Below are experts of layer 2 (counted from 0) of a mixture-of-experts language model. Rows are named router (the router's row for the expert), gate (a neuron's input weights, with its number), up (a neuron's input weights, with its number) and show model dimensions 256-319. Each number is 500 + 50 x the weight over its row's rms, rounded and kept within 0 to 999. Numbers have three digits each.
After each expert's rows: "comes after" lists some tokens at least twice as common just before its tokens as in all text; "mostly gets" lists some tokens that are sent to it at least half of the time. This comes from a sample of Wikipedia text that the model never trained on. Tokens count by the router's weight.

# expert 2
router:559487483546506453514419502463506421461433446416577478523536501519485389492517529524431448476493459429537568525478512510542491473525543521553536498488524470491417435440434500514498473462519510
gate0:506568479521485390370491536521498423556481551525496440458507563553446505519490425511479446498490574512530482503485613470459543558461494503522575383533501588515453477456538456505539411483431541
up0:532527468481581498385513442542540508447510580512503503530471496496484498547535428484482452596513442462504559462494499549550529529447437494548554518446549601477468482586498501498438464490552493
gate1:467510499489590405485582572421398551501513553472465473535496566558474473502483477491527474591374587598524486547437492466516442579430444552407494468473483501576532557597601535452479605555422489
up1:463506489563511581572608504482501561514505537562579425559511523640523552497606517375517503459466509500520534473576523493477586531466513506508492558500514454533538518370407472519516471603552550
gate2:526489570509516530459441528461632526486427500527473443465580511397484575547506528467549555427464434494489493544515492480497471507485593480524459534411468505493528491448545493511458513319491520
up2:561417623536505640424442464534416541448490498515406566580428571490481518492510532397407542468449540506511387557592443503522540527482555466539454521488488557402517528535496613496543594428555489
comes after: " |\n", "|", "\n", "0", " JPL", "%"
mostly gets: " F", " f", " h", " H", " |\n", "F"

# expert 64
router:443475589431559524384459542552591551496488433433476506501526446502506469561532477544437410535489515449578545498389534470558443499500450503485543546525528469437456489636583485604461416552482494
gate0:498553419502593535602513539510483487488496524412541501457442436507506527574521453479503488488537460524548509576512434507513492499588461499470506552508501503472467489527489492447471648492519497
up0:565482495531494507502534405518462565469499518514523530578594541519526486399448551475509484423506594434502472460461469439462475378569499502513672518497555481519503517437454494495607474517503495
gate1:487473435611527502498592604533453482506565480450479516320497462519547416450410488501440485484491446636548552464497518513434438510457447494446406495551529542534475489464526495508507407493590573
up1:451473501541524511412632497491500492499518543491561465486513515519538533416495543507504493469488559469557442435419541443474537490449520536508469504503513484532413484536483531499459523539548527
gate2:519454377559425521593500463553483583435478469507376415502480558442508516567500569505564493519472488472505517524494446486489519556482505407489528518497525447491545487539500546463445382500592466
up2:389602445543584444444549603473495534451465512507486537475537503543542423477556446500511541490522502419493588447458510504532451490590453510432550509490485431505445494457442605554491495465591532
comes after: " ", "19", ".", "–", "20", "18"
mostly gets: "50", "51", "42", "80", "41", "55"

# expert 12
router:522468569480456463495555446568496479454479492460505451481412559530499480527539484474503476550493535508551553505481484557431516463568553531491525429574568588559439432544547471519471485516443579
gate0:519664394569476482495473477521505612403416527489566501502544472501506445531500395501529513558524509542645529432538667497460503483476535539472496572505482594517508513564534459553489472481450491
up0:465555519595399569543387425437490574539416538471510498503527498494451508512391473533534543493491471429476426420462545503520449515429499537405503493440498495526505481497464418500493503537517465
gate1:550455438529429484450486589478494540486501514420521507460505540576455497542478501492632463524493592567643499581505569600533498499526465534412584519485399524512547497521487469549556515526469406
up1:515536525511537498555514597492522606514554478507518414542566561427499497536449502543388542378440498475473463510434498490506542456574552541469490570532494528575453490526503623407559492418481497
gate2:451495563516536537484423372552485552418487519507531506467505550532516439493553456496388505579449498485578473500542454478498421434489497503523446576541524485438411425508573473458399500500486462
up2:468537521508492565477504559496578551505487511531450477513489482546491507500570585434519474556548500556597460448519526549572514420471510596529492570450399510374431467492442486486516500425502511
comes after: " |", "0", "1", "2", "3", "4"
mostly gets: " league", " League", " Player", " ENG", " match", " club"

# expert 49
router:411480579472570453524492437587439432419439389398558458458455572507497485569602484600475535541369592469562558492571481516510473435542490526477500536611494447512503495471608492472455527546511554
gate0:455486594498561464511460497445528454478545553488497568541471506499446513503525465488557551547551587440575434409503457411480525501461499461589493551378465415545531494499410539517412570486604493
up0:505505521499443483523521486541535423571582537405530527458491473567477513503466511417590407523653519502433512463486534531451591515558523501476523487432538527432616610502484508483495583578465402
gate1:446467476512463546418503480466506555556599576505518536460564541402497446515454587601507518467656400407495523511475553461511580463499503497498552501434502435528434479477444625511433452470517538
up1:475530395519448495520466497534509501495390571459441537482469463430431516635474391445500418512499439427461499517543559470520459530541489557599461550510523491520507500516516440503475453416488541
gate2:594398420462503605605567511524492521554497514529523514584504514520468512503439451471451351476451508461483381518479520481545482513437422512472429512537519490592492513636509497454497480521453522
up2:504445422500533498503455447397461498562571515505511573487509397498433478539482515409584417478510482525554434496484412447499559528371472561517455434528589501483464513501557494500551433596575459
comes after: " |", "\n", "–", "%", ";", "2"
mostly gets: " game", " games", " Game", " basketball", " Arizona", " yards"

# expert 40
router:565514528494524430443536437486493491478465445493515475383517466533501400451501502460445587524481423501527559572507561481526429483498451560507501442565549508416485408438566461495528496572590550
gate0:517384422478524510608467477467454414383497546564471493479398530502557411535510489502456503586375574514501463529596527549491504539559502482488494418567358492464495503509479516560497451585553486
up0:442573511530405550481492539577508443573511509450485486618504441491482583403431478550508375497522548481494560459415527480503622515556622499516503509403606428548559537490435507476490471450422581
gate1:575520501607461483481468459513517424590532546528389516376461408454513536603654403538480430581413500398472513532448513497499517511540501503626453510465518480576456451484523497493552464460417542
up1:609500505562509552476543420496483545484487457500547442479501367532514439548507391545469551515450507397544589495487468438507481569442653551593529421500444558515490503519532533488529495479531591
gate2:525526536548467469479406426473530437528510519479331470427459503530426516453488502466512462454501631415435466518423537492497439593491552529577514471515538491487553474557488533499506503482500433
up2:462498455587527481527454465531494508346456449542541434510548489455586500535456509466462629470440490578523428483518442459515465431599438506450478471484415475469492454560533471529516570523493455
comes after: " |", "|", ";", " in", ":", " September"
mostly gets: " ", " R", "iv", " r", " District", " ."

# expert 75
router:538583458561549610496431479598477449551481491486561532498443541451499514528554500548510492427419543400566536498489516518453464411591477541485507495563518522412511516503587542510430496610588450
gate0:574457424511482495452513522540541538501479512472518531545522429494561486526564423521527471529523521551501518440514407416498452514578474581545516507653478561522523467505463532575506519438582479
up0:503557468460490490466444439557513450459496499482492508473441507524504534484604549532557517504539521596473536531490430464566528546517524480528514535568502436419477526492496497504472512505478583
gate1:516584478538485521505467488473447492550466484533420546456544532583568491609491517484554506507551491533480390525477512469447497581462427518565506514499576619589494547482469508497434463469480531
up1:557497483350487529520462495499508577514541515424409473442471448455462457546468539499560471435552511419557471448586465563509474499490419484443552492536553461480518509547496478576503473411488459
gate2:514408451493514494488523521503547520420577501494514405565650508482617518490562511580512500506485553504536426592561477508569489574641628502505491540454436391487458506498504552509462577438408475
up2:450471541451494467484497521460420529451426559488579576529544602495560486482495510605519476580391447501581468509511491435524540528517520548454481512569579501492574539457526505458502526604506464
comes after: "\n", "-", ")\n", ".\n", " |\n", ";\n"
mostly gets: "-", " Ab", " Re", " Co", " Sub", " Part"

# expert 38
router:514495517454539488511426513517502513545452579501454474555531507487499441589599572444443485395369475386521510531525454409595494458566432492576478458527506527546461468536572506465523441437457468
gate0:544484529482511412514468491406450506527537456536532470613544517517565543506493537491390470528479485575513631347502550469517542475504525499457500359589564591464512493480486383425473506576566492
up0:506437524405469488499457472492365453482534533575458396472422491462474611554446456487582468532516552495536500503516491505417475511484464508556497452510526505479495495409508408584496438411565524
gate1:527395550514550513475545514513522562497428432526526571464528470496517394478483610502607439555494400519596500472590496565369523495501500396486512553514536537480499513434537501563486537483441602
up1:552501484509574529515476585498521508500510426494415505499502484420485459457557556529447569515563459429493507515531465454610397490499496496498496557444514492526404472470478471496587557465472493
gate2:458529498447486493595504515499501494445532556466520515582428528515504493494549502490533522362518547564517443465522578576420551458517370538574467511501480559501519459482491518435549390544446468
up2:397567430484414468502491505488394437499462504514501416482422485556517480483517539513428554469438525477499500443448511475527498536493476652597430458506454572510458540508453443509477486487487527
comes after: ".\n\n", "\n\n", " |\n", "==\n", " (", " \""
mostly gets: " |\n\n", "C", "\n\n", "==\n", "=", "D"

# expert 57
router:562525525515495526459418542546484464508448525540540446503443554533485467593553429483515541515458471524498485492431512467457481459503542581498479445485589509503478405548564498424530415544582559
gate0:515498497524449518504473505495491530511438506542539467468484399485497457602495535398452549582500547468444391479484555507517495478535470469500424570505566477459502422597398501496501499604473499
up0:590436450454503467437544435480490453486576561582402545508498494527454552499390421503436441474474499487520493593466544517504466518478429463532440555389613490437510497517385530579488471421502526
gate1:665458492497482553490539484622479477511491474469423574567513478529600519570474553444500500496443504499580495496437483495470521509515515413491482607392541491516442511457504496507428519496504576
up1:502521404557498535518538532486501467569451464610486447501556564493535487489528520451502507445462470513643499530408606527482578502549545495509486502453495529622510462358553566464476569489492462
gate2:502524521410499404504512505501457421515498429535537487470438515502478536477511511493525567518498524527463470506466492383506500618519499381481562451493575399575474520488486481499520492528560509
up2:533542470498542370464511475492582484584521462412457539520557518497446534484494521511455458577503605551581463437495506414463484532512517506473494531524549486518546509493452531495537532529457482
comes after: " |", "20", "0", "–", " |\n", "|"
mostly gets: " medal", " Cup", " Bronze", " Championships", " national", " Apps"

# expert 20
router:527380520514436454446478463503544495512431471546455470539406496540472508518572529618414359509387519445547593524502512449530436486474467563520496497552452465470473458546452498518526423574546542
gate0:508575542475443463475469518610553536488582419573534463531453398532516444466528473473462480476583492518516509563544566598478487504481563466456492467499470468490535423367465441531470479588485625
up0:531548591447481520463480419537554490571500474477481477556481493562509483426505481509500414498549406506509526544492417494580527554636393540486494506469603551442430394489548440546504391501475529
gate1:517531494506491532505422547514485568508416491559539461448487565420530498428536557475514461427548386471499423459476520457451525435420512586499537435570512621481517510421575496491485414556584520
up1:434565485522446575493551496569454456469481533497578538503575528442416535537490516496492433454464547426492619475412526559525436460576494486517513665476487432502396516483576505525495434553483549
gate2:504656456539483488612452501490484565554497512456508551502452522576554438459519534471547463458537648547491566450509522443471504451454466386559495525582567499471463474470593531482613495500497527
up2:559511614569518525550528454516545562518505472478513476485421467536475504588459463501489502482499500508504501515461601535447481543451472500498420590564506504476573449553464494469480447586471482
comes after: " ", " (", "–", ":", "′", "6"
mostly gets: " December", " May", " January", " March", " June", " April"

# expert 25
router:549563578575434542407416535488445496496385529502511485526498526506415407568425522488486565447404476505515573465484554465487491479466544626495447448471552538406458558499462511557570479449570579
gate0:527410485510565504472493475586477600475597555347578483507505483448470492479490492485488514488498504524547552500523402545453479590546571506474555402596440505488459495527526455450527502513414504
up0:508543519535430424480378509517514529483506481516472525573512411456492519478542474478503491492520569471511475540472588450517587491467467501534477440381532480473438489462496534556504611544545403
gate1:484457458508503526479546521544480384470450583497497506532453463474454544493480454532498457453563524492500567479492518424485482463529468562531444494470501573447510458488481484647467561553617459
up1:517485498611525634355502422576569545483479405502494426347521489527399431486458539518505567521502472573528483594501499485506621489452479412475499436484531520523543503453506510424451403440528487
gate2:541513488480512517461523508565638470586420543526482501500460569471566527501444477492557524412488494463491446499496476500477525448616336498502428452493502503486436501587571511459580493464455451
up2:527566418514504516585458442579473486478472471467550515420422508538494406469531521361451525623564499417575601445532539593476558467607492523453455558480508503516533486478465553455454506562576541
comes after: " ", "–", " (", "\n", "born", " February"
mostly gets: " Gr", "gr", " En", "ø", " Sweden", "š"

# expert 78
router:419516535572469483468554452611603535529423540437535586473578497510552534536564556511491509465450499482497540463469548485495466556501446524456435495576544622487510420604530545508496505571521555
gate0:539533490544505583431470669586517573485530524505621547546509462402573561564574409475456424465486517540509515539524550486493489542614500494539545587422449485395504425513531496515567479519470542
up0:465564504550536498539507470481467449508516519511543491486531573500467594479516542446592480530506510452486544520531548481617450538416531478492588484551509443502447454507496418414480587606496501
gate1:564494564515500501502431500499604589497533537534526550464480519507463529535468431510507511471523458480470614513467508502457542579594537516542527559497500456488456510537469499477601499467524491
up1:489543503547491522520532538517496576570491519520506409536496465462541553480432483544517499464470518545529517540602497462498493512478414599511484427505555510475452461509498487462426493552484488
gate2:539481566471584508453524524504525493548518431443523440496479468454508397488507538527527479553456522589547443506476432508600575500534476499605555440589504428516556542485466534452488585484534568
up2:560548480535502565498507482508519475535366526501497478529554501595474483543621486494504466559444489548530470472542559512574489543503414458495496454519501562534503516439606509460508579536506510
comes after: " ", " |", "\n", ";", "|", "1"
mostly gets: " guitar", " R", " Racing", " Chevrolet", " Matt", " Jeff"

# expert 70
router:478504531548461453432470489498571543558542476527562545461470478456501485491443510496500465446436505452518582498511477518542444532436470560552530548606567471543483463572548457529522556503487609
gate0:488456485523529442520485511496429480537482427509543432509486578507599493426591497537543550519497476485495545496529480541507613423593483461484531525438448478522634550459451522515470522543522588
up0:516500559508408495497516574507488547486461529512544398532506497498495594425494487520577478675490443395533497483588478539465612534547483498543506494440528517475509632470510647505543502598495558
gate1:548544635558578496402516479487387453534485478548473427497507488582554461498516447528440500472503449518451505472549623506415567659508496432518485520516497572460540571505590531473524463567484485
up1:457502492417549557438432434458480415450429463522506502494495517503570525480493499557493502466491489573523474404520560419464475514480495505489466476491554514544544472562523499444518517499541445
gate2:444428473473457546559434552448518557586542548514560496499467506541430511495497519481487481386480421529480484503586597476404491502560465435431532394511477511381469522474425442440563525504567481
up2:430510469506542577482516567432496478495485525576409578505477539536494465433522494537447434540445371490556516483475584502477548491519507493450563507439517517531387482516522455547564463513478518
comes after: " ", " |", "–", ";", " (", "6"
mostly gets: "rd", "3", "4", "6", " singles", "nd"